config.yaml
num_hidden_layers: 10
hidden_size: 224
n_experts: 16
experts_per_token: 1
d_expert: 320
d_shared_expert: 0
hidden_act: "swiglu"
moe_layers: [0, 1, 2, 3, 4, 5, 6, 7, 8, 9]
router_score: "softmax"
normalize_top_k: false
routed_scale: 5.02
balance_loss: 0.00645
balance_bias: false
init_std_router: 0.00902
lr_router: 0.00113
vocab_size: 32437
norm: "rmsnorm"
norm_eps: 1e-05
tie_word_embeddings: false
optimizer: "adamw"
learning_rate: 0.00438
beta1: 0.95
beta2: 0.99
max_grad_norm: 1.0
batch_tokens: 65536
max_seq_len: 512
train_tokens: 283500000
max_steps: 4326
dataset: "wikipedia_en"
Below are experts of layer 7 (counted from 0) of a mixture-of-experts language model. Rows are named router (the router's row for the expert), gate (a neuron's input weights, with its number), up (a neuron's input weights, with its number), down (a neuron's output weights, with its number) and show model dimensions 112-223. Each number is 128 + 24 x the weight over its row's rms, rounded and kept within 0 to 255. Numbers have three digits each.
Before each expert's rows: "comes after" lists some tokens at least twice as common just before its tokens as in all text; "comes before" lists some tokens at least twice as common just after its tokens as in all text. This comes from a sample of Wikipedia text that the model never trained on. Tokens count by the router's weight.

# expert 15
comes after: " the", " The", " a", " his", "'s", "The"
comes before: " of", " in", " and", " was", " for", " on"
router:115068149176117109119129150142163167145113126122130113146089139180146132144145132121101126137140159167167101103129166129113088136133109137098136147156090152115088094158150120112166144148136174137161186142117108153148097127129127119116109114161114144148129122117094128128159096126163125136124142157166109149094146143137119134141150149122
gate9:164096118116156172149154160099146141113111125136098125145100140132123127114094120154146121171124129123114091071167142078119128131119139113095148113106105144135139148090148120158129113142122103124104102096156145093085135102088137120154119123123149116132102133142174085150144133147100161132131159142119167153152111155115172103142161129104
up9:145138113108138146154095113110137142131102120095169146114115089112068159167156131115089130107164134159133152097155156116124068158106109151115106148089131125110116108143108105112150149130141132118131097147113154159099166170139116103170146118105142117152139167091118133146155117123133145126101107184131124121128135126161161124130118114134
down9:094141146119093084126118138098173156134125111138122105141106136110083103118120102111120098152153081133107119114114095118137139129165144135128125141143116152127139156132129114171120137116121143151158103112130109090110111092199141158140146144114141150167087141138107112096092101133126117104120141131134110171156107112165103156143119202109
gate10:117141165102137141138099108133123135159152109137080135159123144115107152097162120158128065134112112150112148111119092108111067126143101117102164143123153118102122103126118113130147139137138112099136153210103103108175104108106157102100127136117140137097117143131154119163112130097142113123118162139105109129165120137124126137139150136148
up10:114117128126128090133125132119104138156189124138098171154091152119123118115151127183120087140142105097096110096105122113129086149162118133112126186152116123125127090115118085092159136101132123127170131138117118109149077086129114108113116158125113115143132158156166115139106101158140106142112110102143121132120132070129144183117132153125
down10:147134141117097138088153158144118145111130136156165112118127099092125133123136166083156141178116170152106090159145141129117136077144128083141138116119149135120098100134166131080156133147138129148111057089145121131138143163112153116149115118158133148128118124080145097116114122147105093139127116087136119097119110087127122091161150126136
gate11:111127150150134117163109117133135115139106118135123165163140129140177102099161143149112124120064143142133149110114121168157135165141170182155127137118131122139096141146130130139152145110127116140081165102123107132139159148137147152176135139146126169126140138150132159178119147106104113122051144122104138129152122079148097137118142115119
up11:159116127164120123137107128132108111145125141142101137101133104119144110163116124118143113124147116137140139101117127113141178108110136065128133126136117165133112081154138097110143132101134146154117103076100116126124115148151156122142045112095099089126117139104118124120093161181121110116107136099115133120121135145127174169114110150140
down11:119110159095126152125171103120139131134090127135139089121155120085168134126116137150152134111139108183142146131114115175095133143105076122110110138109177100117122101114103181076098131130121093135092144127137105112123087122147107109110146120123130081111132107082173137122177136170113126118167148131156125140183110118117116094124140136108
gate12:171145113117133146107137109113140167176122108149123150090102126094145119095172106108103130179087135147135128090151127131091127110119120123159129117135120139137103142101089157135128144122152095090106116158125134178130128147091125073116141079138147101137176180143101123138124104114098143130094082125089133121090132118111097120123145119135
up12:156125102141092151117122137126136130124111096148132125123102135125125126119187104088108145142123153134117124138111115139089112121154141127085103152142115157147119092123110148118153140140144172121170158141153151158134122127112101059114123112099124131136158156102096154147183097066107152160157146092102112092092147149093119133124115156122
down12:104144144122113116160143119162144149107111142168146103128113118037126192085100175133079130123146151143113120114130126117134181086114147085100133123142174124120124110106122157096126118124123128134152115090155106116158107091095171136160110123136163119086160139126093132102140132155154088105128136145142153126145140133118114114140149092116
gate13:100128131096120121112106130121147153123118102191114101147135125111140158098105081182093169143144146121161133110121093127144120151165148117160115110131092124120162133136118135173082104097164104113127131116145114139087154118135163152180132139139168160114139128126114175113138147117170121135172142074108110073134152109150115136151105062158
up13:153111128149132133133129145098103115132129144115102113116095137142078101165145135097137107118098079138151139107133079114105111147116150125108145164140158142150130096141133122143136149122141160124084139133109170099137149123185167099098146124096121104162124122094170167122106167119144152127075091103169181114096106132114155138103123154099
down13:133154126162126160141123113126104117133110140124117137117115136136072098151159125068191098141103122148097160100150111165113150122147126107109197132062152122119156165077135109158117154116101104119135143143153153168137137132146121104097140112093128109134152136113103152111109171165112117132085109110145138151107131143134162187125147155077
gate14:155135153115139148128167110125102100110178127076141127154099070138186132118170112119085082162151138144155163155098092117138152105131133111089131167125137129126129143083117106175126159095081200141163131125143096108183145142142144137087149106163106098122154109118149098129130140151186148118129148116076128080101142131128119127130108149138
up14:140105133098100111138148133152181141137136087147129099119149159114134114106172148097119132128142087120151161140110134119113157126122099120154106137113095146107115091165100108099178152108113177127146147153122144138121113132108082094122102170104138191106133102121187070117144120121128083148173126136147115126155146101158140123111122128111
down14:156128100097145142141113139097153093161117101151160099114106147183069110149129117126216137106159152143123081142169125083146156164137108149161166113120040116141149134145149144072120105067109102104125106137163127130125148142150077160135124104109099139113115117130113142130112116058140160149116118166127146135165139123141123106104153162146
gate15:123106102178111094112083150118102125134169088129123116126162125103155160124114095121145126138181136119153121170149127122134152169171122147199136096107105120136163125120133137161124104092146087136118162132152107123119113111092114142138098162135113136143100158144089106139135193121142151141107109134115104121115148122070110178092134106128
up15:185119086165149118143124144201162138147155135095115101167135115133160114113118103149159132125167141123163080138150134115102103121142162127149126133130137109122155138128124084131162107092084112115131083110122129166138152105121136142127069146138127147161124133127119129168145122130074155163149108121071106082100147113122090145140130120141
down15:160131133181127128165143173163182137130114115097120090146131086102149171126115082094151130098131149120136122157118133124110145076140153154119087176145123137155149117162104133095143119108153114165116093090142124161130146124147136110154120179125117114171138156160100116122130140138141135121122105152101173088097110127170130070109067140133
gate16:131127133139100161106143107119108106154144127109174149146114128154133098096143124098124084155172097143146142095106168186091137095112083146121112146124074109093112117161138140140144132153058118121121115134111104147108119134153152091127152092124155150111057145135145120160134113150112126133091142155095141095130134123118145098063128102113
up16:135122123128104108128077156089123131134175130119094127097168166121104132130130138163108112131125110104164128079135132140126096180121130140127116115137124128131112147126141136108138100136145148162116152130104165112122172140087116149128106109074122109192111103134093121167124141162141122130125098142093132125156108142090134163183144155133
down16:135150111166154176140135118106145173100139069116127162076156147154131100170147129096114086130098116112152122080131106127112093105122130143120105132143120132115169126114136127131099124148107119122121169122102128126128078142131123127169088116130148119124054099102145132146106135137079176160132147151131094104100111134151160111121114119130
gate17:134149089113122094143129160122107138141119112131123146126140140118119143157169168120096126170127133114153120117142189096172107184097104153148140083108131122150138097114121152136134068095204109127114103120080128132141143111097162129147126154127105123122135175112106100133131159143108127135091119147150102133105115130063097163117193154139
up17:141133108146141128162111141170113089129141123127160114132089103117181098124159123134197185120115094123131101113134118134143157157168092089121111157131135140129102129161105130119183150091126110150089118156144146118102177132139131087148090141126167120124139130119070153140125174129102130147114129104151128124165147080171134129163121101080
down17:147155139108117095144138134121120130172145114144105133097086141138107134139129166125144119138114170121110095122088108164117116132153066178150085140101195147116101113137127146103139115132145128099100135086128144136084140194129117139128121113096173069116163137141138152094149093148133105140191120089111141128154097094137102115157157140090
gate18:122164133130160122121165109145102154112134145125105201142128126146149132142107139129117127119131130128144132133138124181110143185108115086168138119146107146117162159156132113107123129125164132140158192121128146123118094140140136105123120118157137111182118191139111135141117102117126129130121109137125138141169141119151140149150128125109
up18:123118128135148128145141082126118143132140163142128149093130089172085150129165146143104123094122114126129133122163128139097106173188133124160139104140089111161136213158145092122139142129153157150119148138144160138100075121164112147131136121151098161150124153154065104134155119111136110134093144127117138158182129140130145146145113149127
down18:121138106148157146128124121141106107096143152119114138151144104150157118122133127130135127109111108129138136153155151133115155170110110157113178092112115082136178183069069103136095150100128113109110152149126175095121136119194103170143083132095147162159143125147139152120132109128117142153144104099123119112135166127128135119134111159146
gate19:123141162128150160108128110111118186172167144147127139116142139117125147150160148130114126121109099131099108125100096158123120178117114106105096154140145131157124128154123138136149147114151114167143181122140120048141089120163165140164137099130089141126099158142138170149077121141106103127163088138111130109189116115130144116143134121154
up19:152109159145120089134137134082075123144146117166153137121121162136108168138168145129124190105111108105149154106138098108145127151143139131129103145140118123147152150151122144152114105087142133092123128134164126127085126107095096149095120152133135114133112156144146131136135200116182151113200136137119138141125113142097132162149151148141
down19:147102165094139120130119131095116099170142111162145142115113145124144134082146154153116125066157109119122099123123111118151133153179113097098054128128168053156074112133121149092143137117148136108136110096161115133143142086145134141146148142117123153142150132112129123133132116118132108147102133131106098111142150107111141114171139169138
gate20:161120119144108134140098085133107140158162143114094130156134154136156108102142121119128118147142139100143088114158137135142108135182085173154109085166158147092142168171101132138155142139133109147153131155147128098160117131124113123109147113101080129166143149129127118141141144125093129089145094137133132101156149110119097105116125141089
up20:127127111141128122081142106147123104114157093141135127136110105175109130183127132136098117098093173154133177133104113128106159131127131093158139154139125092156111142102153137132093127154111162139130125140127107133120089122158155116100103082170130124138170121141150165134145100129175139129128161106116132112106105127100136131176130108091
down20:138113095155116122140127125129124132136182096147125116114119125103107121119098104133144136176177093132160127122119103145164160108114123155132095142107142156163102148133164140127105105081121140108113125146099125103114140143156104109134160094146129077126085128161130083156118153119079162105110124082114136122136168136155131161128160146129
gate21:141152094155160111135127102112120140140155096160099086106120102158121080116124144166124118144138073129125132114084120166117152103151122131157165134088133124155133085131130134135103127098084130101094122156144153112125113112071094108111107100118132112143119105133181112136179115111127141129101143101094155106095128105137113114107150132161
up21:122129145114123140058121137177140118121142115101162097137132170109141173129179132113169103100135102120170123149122129105113064156145073134104120124155091137128126123161114059119141098129162116131138144152156109167112139161169158111105135133132112138110099114156087110165110142155124171149128116158165123132154123122133151157116123153121
down21:161149137152136133114102098145121101094099123135126162131093143132147163107134119137152145182154135167112126144113131114142124119174197123129130121165086140173109162144119101134095134110123112102172123123141133153136153125095107123123106137139144134143110153163100101127139123128131124139120117155163131126190123096127117126088130114097

# expert 14
comes after: "|", " |", " on", " in", " by", " as"
comes before: " |", " of", " 3,", "ing", " 1,", " 8,"
router:106133140124083111100144140135121163126098132145140160115139106107164169133062096134098154120134134124154081170107157085153079154110088131144145141184082157089115101138149132134127119170142125150154136118174110143145118118102139158151118137144119157131155147118113114118121091129114150105168114117155122110121095093109098151124142109135
gate9:100143120092143115139130160142126083121142125110063143115103114114131120086113133126144160177176106086137116131128160142172096102163125124150134141118124121163125131125098108151133103145150116132149094142171136079094126091142113133131133125150089100104148137157121111121134119172120155116108160121109127168153155099127163147114159119106
up9:110152124121141136125078155121155155131106129181122121158142131107120123149097124177080137125131131162129105103114162140143158150095109116098133154182107151128136134172172162149145103094127165144158171141134131168124104129118149159141129147105106127098124151166131143100095139163112130118084154125160142091121171118142115184136150118089
down9:097141123141163123169129128140105088118122115141161148141108161147081123197155120142122134103106102086130152146136096121138108139109168114132158099113116145162139137101131100112112112126149125118090084159116181133125140139123091114120164124117150144106112119109117139103145103126131161189088125126145165157103152124154160169139138164082
gate10:093119110187143103126140124078127115144127117115097176152124158136146120098138140123127136159155073137086072122083144104141101114111120120122142111143116133149132125094085120152163107150169119101093080170111119145129126110096073121083121126101128097162128137126145150132157134096161120125136144119121111111146151110141133148109159119120
up10:075157161137107100122129102142148181126129109110127136119139058157142079088139140105078148145148085141109084156089102140122130104127114154129136084171143155146120123093175113126140166158140127122128150124130142163174108122111098131171091088053129106136148137129134144166117158164162142133156107091113116132132093124102093136139132112138
down10:132139157115092129098121147147123180166100155094135137161111126154152148116096109138093161095117154124151144144129112099138144127094140111149159160132148098113135106102135119110113158144152111164192103097161137115150136116131154088112099142141138109140124137105093148109144142158114143150122102117156130100106133152125124131176136155090
gate11:171093115159114115136107118119133153149134154165116119114139138144092121117131198122105121140163141133121100102123144184081153152151106138122153133120132122112164122156127156126121095096152138112096149111151140109121108143109111137134153125127167115068119130115113148137097146140118132138131127112082119158134154137171144130142118117154
up11:131107135165128137158164156140111171094105141148124094098168188138103100109099124159121141143132170139113101175140153125135135136162120134126123130129084133112108134120136148097100118155110137178127104156082147117104143151121111173139132120146095153105159164112110109083117169148142153121078159111122102132135157104102122130140113140125
down11:110133149131134091157147094107157148137108146105172085114099135108067093119123139122147129157140111125154139122155097104132104152094103159122206178135121115129129136093127160154154139149169104114134122153113152152143161128147093122112132112119164097127137108133111138147137115094151141148125154108158127103134134109130154101135132140098
gate12:157143147164133135108116140102135126104139076126128129152163140097128138072164180123151138156141142098098122117137134144133130143107121130140148075108106152162086171172160143140170149113125126119103130162119106118146153101113178148116134147150094137167129132129135071150164080131106150112130118142105105154157152122115110118150152105150
up12:129124142141128170150090145075142139135120126142141090108130138142144163160124115131161142112107127133101150103126112148174133124178138151139129161126084117072139176116163133121113095116131130186118099129117179134077106127177144125104115126157122148153095095164134111175103127136102107142104120190186140124144158168109110144110122136115
down12:075134114107123127106093158066120140114151118105150129098086128169130135153150193134121126099150135112045128126160126130143140120100137145143170111114155142148118118101126108188123122095110114120098122207139122108134153135091166094154135122116140085134129097103152151133123127094076127166108148112112112148195145127138125117083138151161
gate13:136091151143130159161177136167176130159114108131118150157127113179135142177152103087151105135096130121120133088140145147144098135141119127103124128117117130118108116166119105121129142137112131136120148132086158124141116128137124100081096064123127124118156170129116125171119130096103148125119132125151120128080108137112097148103154126149
up13:157127126120141162123174130125109173119127172121136110122142115147103126112123130149123152104134133097094172133129080165179148137105133108116117138132105160127147117122161144101119107164121125114125120110076134107095165136149162138127096135145133117145113138107149176133126141168146134131150108074153155098100130104158124123118123141121
down13:133136117118136122178107112103113143127104131119124101170113106153128126117085117163103103088116104158154125124166146154104126184115132156104157171153130124134169111124127108183135159099148159133091139123156147143095153131147120139093170144078141123138117132151140122123117143094119136113187104137113122166131123118173123123116103110126
gate14:149108126124140117122085098132140117131155167127079114124132152141170129149161116122133144156091143122092146167132109133094099134142134113113123129150112101122098121150077151163116144132095103134104106132136129109139165116110153122122101172165106168098176136162117123142097136135111173141065100114144096114107103134099127127094137063107
up14:140154131130084093107097152154179127145162093078077150113081110118114110126147092157087109140109132119144134114129161139132168127105124133103131152105130113152105120126122122139105171167125128093133124093160129104158116120073098118117135088103150124090110136093143106105114123117114159164132131094163157129134113120099113133123133129130
down14:095105134110119132132152119143147165146154108152121153132115151152138133142124184079121058080092128148128131132142133125114107119124173121146153102148150129136134132162086135097085107115122150120127110130182112146102117145140123116105120109143120176147085108152131124097164132142122150144172159086158151118166137102198121168118105140143
gate15:185114149124139109099137118080160150160133126130095108165096102127133126109175139099127135154162174125128125140144120113128152122168133142103090120101097149166135156106113141148140098112098163079167122108143147149166072111164158134105105134153153100115087115145143124124152090152103121078105135129146125114138147168148135104144163113122
up15:140165121134139163099079148126099135144128108143127112114160156092093138176123141138134108150128156111145151119119126119155103155128092118127114128123087170142168130114127137116130152093118089113097160143179162125109177124108105113113095130111166148109150136096122128108126139173132154138114110148162161132123180111127175150082129155134
down15:150173109104175086111105133112165136129132152101131114135148085104144152079147133138125105118164154087112132162155132146132107146142119137151125168119125134150142121124170136149130114144124109127128124122113151090108132160144120179099137122116126129142139075165106135157111145153151121121147110114122108143109121098170129071122089106150
gate16:162141133130081135195121185144100135099136090082168144099128153108116133068125109114112121142125140103153149077113125198105119136123124119120151125104119146135099084142125141151107063153130119173114162153132093100124132125143157129140118115138102090081096140153149118117144120105151135185153121110140146184115126098107121149137177132126
up16:083158139121107092098136134110171136128164139125117128128111084159095124121117162159130133112089117176140108124118170115112148124121153151088136115147135147111127135097117165127125142114188121129137121164161154139153092158135152131100109145077160131124165120090142119170098095140142121109116136160105136152108094125125108085168133166098
down16:123115139130098115114124141170131147141154155153111124113149096167125148104116147171107086161127170114149124128124108124116163147131163130130139132131102131071102086160177082101109165136135147088120133124117143154088156156132126126155113148150126084098106123098138151115152132088138155143140122120098084146152111132099121104076188130097
gate17:110132114167163140168130168122110139109119143153146144159122081128158200110138106139130148126141159146113107148145139120137095141174120134128110136129081065117125147095126130126099098119144119143102138134112113117132124109071142115140105105152125135118150147162143127114147143182138120131127110115123091136083131141126110173198177098146
up17:135144122193121112123158166102087145105113190107148100114130157138147134136149154117109145119132162126089135149138141134110103101123119145164112125144121119120123137108150107134106128124097109099148118126123153115075164142113142120137081104129122094132129140153095137111142103161123145122164125154140123141071104073121100167107129136120
down17:139138136091115114120144160083140127110155139124113146126140138147160147172150097120105144140164148167113128166097154119121142093155134105115102124183118147131115119151129107090111107085114134124120124088132158136136128090130154121103120140133115084156156137171135150131136084112101116082144162122109131135155108131180125140136075128121
gate18:099133144120173132127159157127162167127166127158155106105109113104150140121128112100110093139149137150110074117133109145152105142132121139141130145113141131111097154142108161153132133090143135124104124156138096125169096119139140113089098104122145140126105124147185113119077147163144144088090143128123112118125130122094121116121152092164
up18:100120138098133100146150121099133115122144118090151088171125103145117106126155117123105125128118119157176103189145147182127120118157110128124137176136103086106105118154126127132134140152137132136107133157160142131171092111122136140151112166140116115111103130180125111136127112138097140091094108114105174152138138109103113128121145164116
down18:134121074104150130133120103141108118101106162117148148143128110137121169135108074126150119115066117138147139175109133129118154086147087120119151135092089134087154177098115081118109108172134100106138128165117133077117145085167130089164119094095111144123114169096130105134121137142094170175110103143172141123145152128107123140115120156125
gate19:103107156137172157072143112128118148131154111127092135116172102129144139109148126146138127147116143153155066141127124107136122101178110114121123120118150172106133128145141111138107152111132132171079099165148128095121115138147132106138138134137078105086149109181086138154119141103134137127103092183137150105166136116102116105130157123128
up19:139203086121071138150125155128122109156139107101135128147157115147126141128108137150141153130196099112126104118129129154080133156135132159131137112102135093133111151109100156162151121145131135101116166160106114129127124119110136143118170168121146123116120156130131158130166071086136116131153133120132108148128122137121106099146138140133
down19:151120134136155111138122103123136119094100184152103118117134136146074075136136116093188166108163103150107131098123136076093123138143148154111122104130170142141130144113120116076134102110132128156117130064142147168108127099143108129140132101103130097146099130118153164132084125095159120106145128169158104128110090144111139131150144128121
gate20:179149148143141135149117131085138134109107122126142189130096129075103160158125150103118083163164113140129083146130124137133124155117106156148097101099139103095079126088112123181124115107122107093150127153150088095119090097141135129102125127118091116094123109105164169089128119155147140132166138106124118114126119098118130118140185122091
up20:097165153145115098130116141137118119144126092109148110120135146128133128109127130115134125142132172132095158100188080160160125135140147109090108145195124133134133156122068110133118129149103106095142156105137156139138149124122137114174140096129075118122125173161153134126081150117085144117099133108119172125122093108123168132100122125137
down20:188177121102120164096149125097136168153091130110091105099177119119120133100114114142148135122125121077131129121133164114125154130122103168135115059119071110134140127116147150118126102118110134137140118133138150143146147120118070117149140125129131143138129092157099116099086137083146113157140143116177134114148151061141132147099137086138
gate21:120134099109128130098134123115110151143162076119111130133126109120124164168146163130172138149169159099120105105163122128115130147152098125126126102068125136163128129161151136118107135085111141097083096116122150136132131160052137106143148136121109134111105135115117129125200141080157159135122112121092108081115156113064123148166161103128
up21:135131104140160145117089171145111103112158192118131095139135129154115114115088110151128125136151098137139110109151129138158122119097151159128172103143114152119130098156146110129138160162106141094090094110126140118128125135094128159126195119137119107116106089161119070166157128163106104122128146122134124124065157168133138119110125143128
down21:122116157155158166123088100129151142095082156083139114084146145110138105136092106135139121122133113134123130096142126099157122127105106142110153122126126144093126181145118083085124138145098120119126132165166162136127133118110137133118152107124134154158088106119134119116114122139126086144110112103147153148112123154131138104093100197124

# expert 1
comes after: "-", " =", "\n", " ", "==", " =="
comes before: "\n", "-", "|", ":", "=", " by:"
router:121112108143121168092095109140163095100099096166119176127136171126143098145123141079125094139096120133084134148105124124106165122163105157142147092137130087116115138125150094158098115105136111107113115117098115141108130149132186117118144128164138102159124121121114122113110156136098110112122151135086138113133096145141114138131122140106
gate9:138122127161105079148186157173120167091119136125137135150172160152143139143130161100146190121158100121157135120148128121099132157115129151103142127157107137142133135082127159078184127096127187152128089143167156136128122090126116129151080084134143133157156100134151124108138129122124139148133126164102125135141136144142106135146122079142
up9:104173070107135108122152131141100117151136137086121126075124138138161108096141134136096094107100141104124093126112143132118143131128121116123098118116155148110133124144130089138098116135149125113154168201136096137172127082138139121109169146183119113120132131127140128164174113154123153130153145114126085098166087115130124119148124134133
down9:133105134130057128152162102110142117149113095156145122115134140111139118077170183129153125079100115102114134122143155122149172155122118147135075132111127117139136107171065114158151143159126116146129113113099129120119105132125107123108116158137108095141148163111128116109140172084150122132121139134134081134085146128115131107174133130123
gate10:130151117159115150109132103128108082092136163194131117177118137176133097094145122125139120145132142142168133165120157088086101130157108121103196125114113176155146130110118131139122126131103170131136112131088185093089144155090111131135151133142126115129161154156182110173140119107164133123094123129145119122146091139143121074139141085160
up10:154094115093104142172126166163186151133163140135129115133152134121116164153101119140138114114137108140119092114147102097149145103107122109120087123107115094145111151083081121119135149103122147134126119135131088154149117173138130115148166154039138147139121130140134091135128096129117096107126120106130142120104171136122096151129130100139
down10:187127145145151177113096132137143165111157154126091147113133134131146144130108129090126127120087100092078120102086098146136142107105122074101139095083102133130087113141092118148125127093128153150112136115098131150162119116127142110083126128096122102116102138140118120154160102136144158142092095113110158098147138140084127116119159141136
gate11:149150118116143147144135135130078153155125109124081118171100152202122136129141140145098152119121156135101099087080079138080123120147135136112159117127088157138136118131107162160144091121112125120132157139153097121112165123141142137150122078084123094107162132154076148141086102118133129180114131128135129079162131112132117159134140148148
up11:165110101137158111093120158104136096142111133178105168164164144142108125156091135159113129099125128123123146098142125138111145107153130157096137129124141190140152144139101178132127154103140126139136093148101151140113131172121130101085134119137126126125185133075091165139113169126111131097136161121106135113115168144163125155156128090174
down11:156139110128138112134114124088188036103144116124102148108127161104103108143112143102148129163146118140126140094127152172136128138135110126130093147116124127120132115136144134117079137122120135088131117116136142120121093128131137136127159160126143102142085128106144138116137117129132129107072115086158103115122125110129144136080095195104
gate12:138132168116158125090142178108105115152116134165131073125144165120156168121124108094173143163126171127098130125157104132113168147156135145096117113136115145148107147097104149142106086134123142133099137156128099117109120131126106070104172152163110143122111166143146149087157158111107109083146125177112105156098107169114128141120144119148
up12:108124141097155163110120161123107099115089162166139139140121119102195148101168137149163118166134102143111142169129172094117107140181168123108108109174123094097116118106096156144132123153148118143109125144166134110148109085187072135130146187111149161127169118132144140118127143105129108092100165127149134124139119157127165119131133166155
down12:132101111150162141141118133136134147091170120129165152119138109156134166148146091145110118124149109142122140116123087137141167109131144147160134123147153123109082153139175124099147138139156149147122116149154157155109094080133093177133130140114117174137129122139157122143103094115108102125154111152096134107125116110150107159111150125110
gate13:097077145158149145101128099095109129113125134164123136155104153108124137116153145153140089141153171124131127100127117159107082130136150082132136152106120136148178139162139103145139127111143134107112085117119132152148149093106117099143086152137131144109116132145171091173191120156119160127136137110100089132105157158131185150163128144084
up13:151104171114105132107092106150129110135154115149130146124139107160114116137104174095086132143167137132104136105137118126140129081076143142132099126152134133104140132173134109128115127193141128150126128139101127129135152167153109130110150115114135108086133146118174110092125125122129134126119063111173124173164087110126053130117127179131
down13:165094120099141124098120130097123133097133143122143114095105132154132095149139141128136139170133120113103124115144167131124091160138133128148151155109097108150152156081120143186116131141120152122131126136131122092139146118188117130106144093114101105099107131141114068144108117111134106056174112095124134105172140109096138123121169142130
gate14:117104112088184163143117167094132102120127138130112133106130129121104116110146163162123082121083101132137110108114091141115134102180171114128163139091124127131140133167132136144159099115122117099155153150160108124170089184117195103136116120119143135121163127136116181147121140123117156149171135131119115139112147087141132143139130112114
up14:119151111133151157107141125125111126076144128123115133146155149180076125124165137093140086133111145161116115131139104117111153119192078114171136103107127133123173145144119135144146116114097097141123125136068150099145098123103162115112158116128104110134137137161165123119119149105139157106147101125097108146145084086110144134129129117139
down14:142151121126143194126114108165149082138102124168120119126124132118129075115122110134135131075107114092141126132111115118177123106103152109108109095110111158140135132112139114066124157135118111149172135156134112140142102132107149151187093133156133121082133121152113136110147133142064128134138161164108129136121148123109125105115016125127
gate15:164136141123129142093129134120112128140149154142117175097103143121155168118132126113127117151115118124070096128104138124127099135135122140121111141108146133121116156094112132200177093089116113094170120148136131115130112134114154166143126139113123147157142147096119124116184062126106179151180135178124105137122134139125128060085146122113
up15:138169122115146144134135100120120141177145135098153112089061116171095169099104105139117144151101150132098094146117179134140109092109135141114162162138120131086107148110120168162117123157109098145134132140122090133163117127113128150109161097093167087148145133101136121093160121129113155175163136108142136122110154140128105172103167132153
down15:103149135131126091153114140125131171139109121117089111131143099098092067155113118139134111127169110140129126124155101117144180138113121117151151125079135154147116124094148171138149163122121116126120137123138131125116109115125133095116123134106121118072127121106116125147107097141117091155144127126120147109157143136158100109100139134162
gate16:104197125170123112131135096158095078125116139170120146151174121136160117130121122114147108169164132132110176156131105109071128144112142120107127139070143166169145125134135103126104122128131116125120113131096167113120154134157145139099114128133151109127153127127113095150098151156134131137155112125111119141070143125127102140151133135116
up16:124120133136134117121156119139096140108089132157127146143113106122128122128144122127107135083147147101120136111123100124092141106125161124152164139119183119121142111156086121097153143110109144132130135126128147164167136117105156129083089151127143106152150132147113118138150127119106136123139143178127142101130141140116116147211139106145
down16:149160171103136099159135100086112105131141114120119130142106108156155137163155164082124116171147113100124165158130134109112117074109120151092142104130152100133112131115139142119132101121185116136136150141171178129140128138134146155131132156123144145165147087124094145113161135146110140166160109195125108135130130128142145128116185104189
gate17:167100105120156191140152123108112134093067101100104128131142066116110149135168115129127110134156144104128117144091155167134160117113114129099148143152167156111162144129145128136135119113128114130110097119075157122134151124118138114169124135149097080155199119109126100186141143095127129133100156149144136071192130101110109092139119134117
up17:180147132120115098082154136101093110120101134102143130126128138141160146138107132160148139123162125130110164119160143124144108144123114080136115169150121122128118143119137164152170169118153064125185084152161120105118185154139116108144121110110137118135160108160118152081149105122128119122103076154136094136115128128151157100139135144152
down17:117158132143112140118083117140103138106159141160139110164121164149119125153144116103132093164108136138133052101161122155142161117131158146103133146122120141113162099089133118107159094138129133104116110102124094149145105154100150124102124102163157113121124138175117135131146128110122126191120085148116115114127164118127125150085181117124
gate18:148113140131093128136155108130162127112123136131107141109174095151182132139177173115116094133129164151152165127126170141122127138162131136139150144121150131134123121150140142151136159122137163107085114139108137119158133137087124116132149117092118146126124160130107155132154109147151100164131122104097083136106155142164156078138118121142
up18:176135104182112119118115165142120109152098142141129146094123132120082133152122185125155128138098125117117127135187170105139092126138142144151113166116127142132081144108135163114106123161091103128112153129124148172105158125096126112111113138138172119137151087125162138119145141109162130143134138128138121144058117127154136140124113124107
down18:181174109123119131117143123117116122152158149064085151146109148150134118164120116131148167143131160157129154078105082168119127104170116150115072125143138108170094178091142158152091145156171113134147150112137117110147094125098117163156095126171132125124142107128149127113149126149113165099142138117125103108104089103124096149155092123139
gate19:159145146149154130123134133128180114119107156140157071152143163137161126132124126135165172180098136129101106149133132138146106117115113109106155126165128124142121194175090136141132116128119099125149148111161144115065096153098158149109136162128130103129155133089073129139142128126150102110122154096153143119105143110108113134120159163133
up19:144128131119089122096114110126124177156143102114140136111109130159146152110177141148094150130133151159155128136137118112114109144151130131134118127132147170115103089122145111136102146111144101147091118148129144106176169088141112124155137139124077135129120111133165165172107111077154159071103093169132110136166156165129141098141125147128
down19:123144079168119113151117124130133062137127133118103163113148142080079159099115123108164120150122148125093096103150126119145133109161142154151174166137116119106109163073114106190081153146088097112157127150143154131164132161126125119137153150118121142137116143133109126126114156145142175112073122147155087084121124143116166140121188127119
gate20:103155171063130111120088117127177128113161103151114155123135088155139097126106141117144110101125108084113125140167111124117144162109149146114141144150131149166100086155111114114140173100167140110091135112140138117105134094096122118171134105115111151151111137159152159159157156141150101145141102087115111170145101076170135115108133119115
up20:137131129126127175120164149157094172134108152154131128150131169101140148110121113137085060106162162112122128110163104108172148145099098104119088137105152131100140106117129106105136075128093131077167151094150139108122120135097130157107120174088134145161097139063093128131134104161145104146103114136145125119130152114094144118200133116105
down20:135083089124166152131123111122145130099085126100147122145128122144130144134118143150060095084148117102145172153127111127131108125145151099126148124144124123153091162155123097134121129098148148125130101128123107185146143092104128083121072141137108107162148184133145170098081142170100152141148126113162128126098145138106115159158164102092
gate21:107119115105091153148126124113149154104096114139122150150142142179101152137140108104141162132142099146100113174119133104149120129132129125122121161114090111175108126105138146127088189129112104143138066109111131117096160161151123087153132136152165132154123137134144154062136142166109103149175121120116171140140144128126116135098135088130
up21:100159165200128116120144118139129121142107120167149114146103134121104106133127145135120152129177119112133135159108112191141154129148103101143088168139121171162164154162155124121161126101158140112189139100083126137087135140125106106142117088129134127115095127131087116151114095105139142119103101131109141140132130098117178149152139127158
down21:118149086125076155119114136136130098141123141155148082123155110097143136138144131151105090133113109163177094179129128121157123102157100145145143163117135152124153122160137157133128121144106133109150133139119136116105117199101118134117167097142089123123166151143112158116155109097172131157102076119154149125144139148143162173122163192129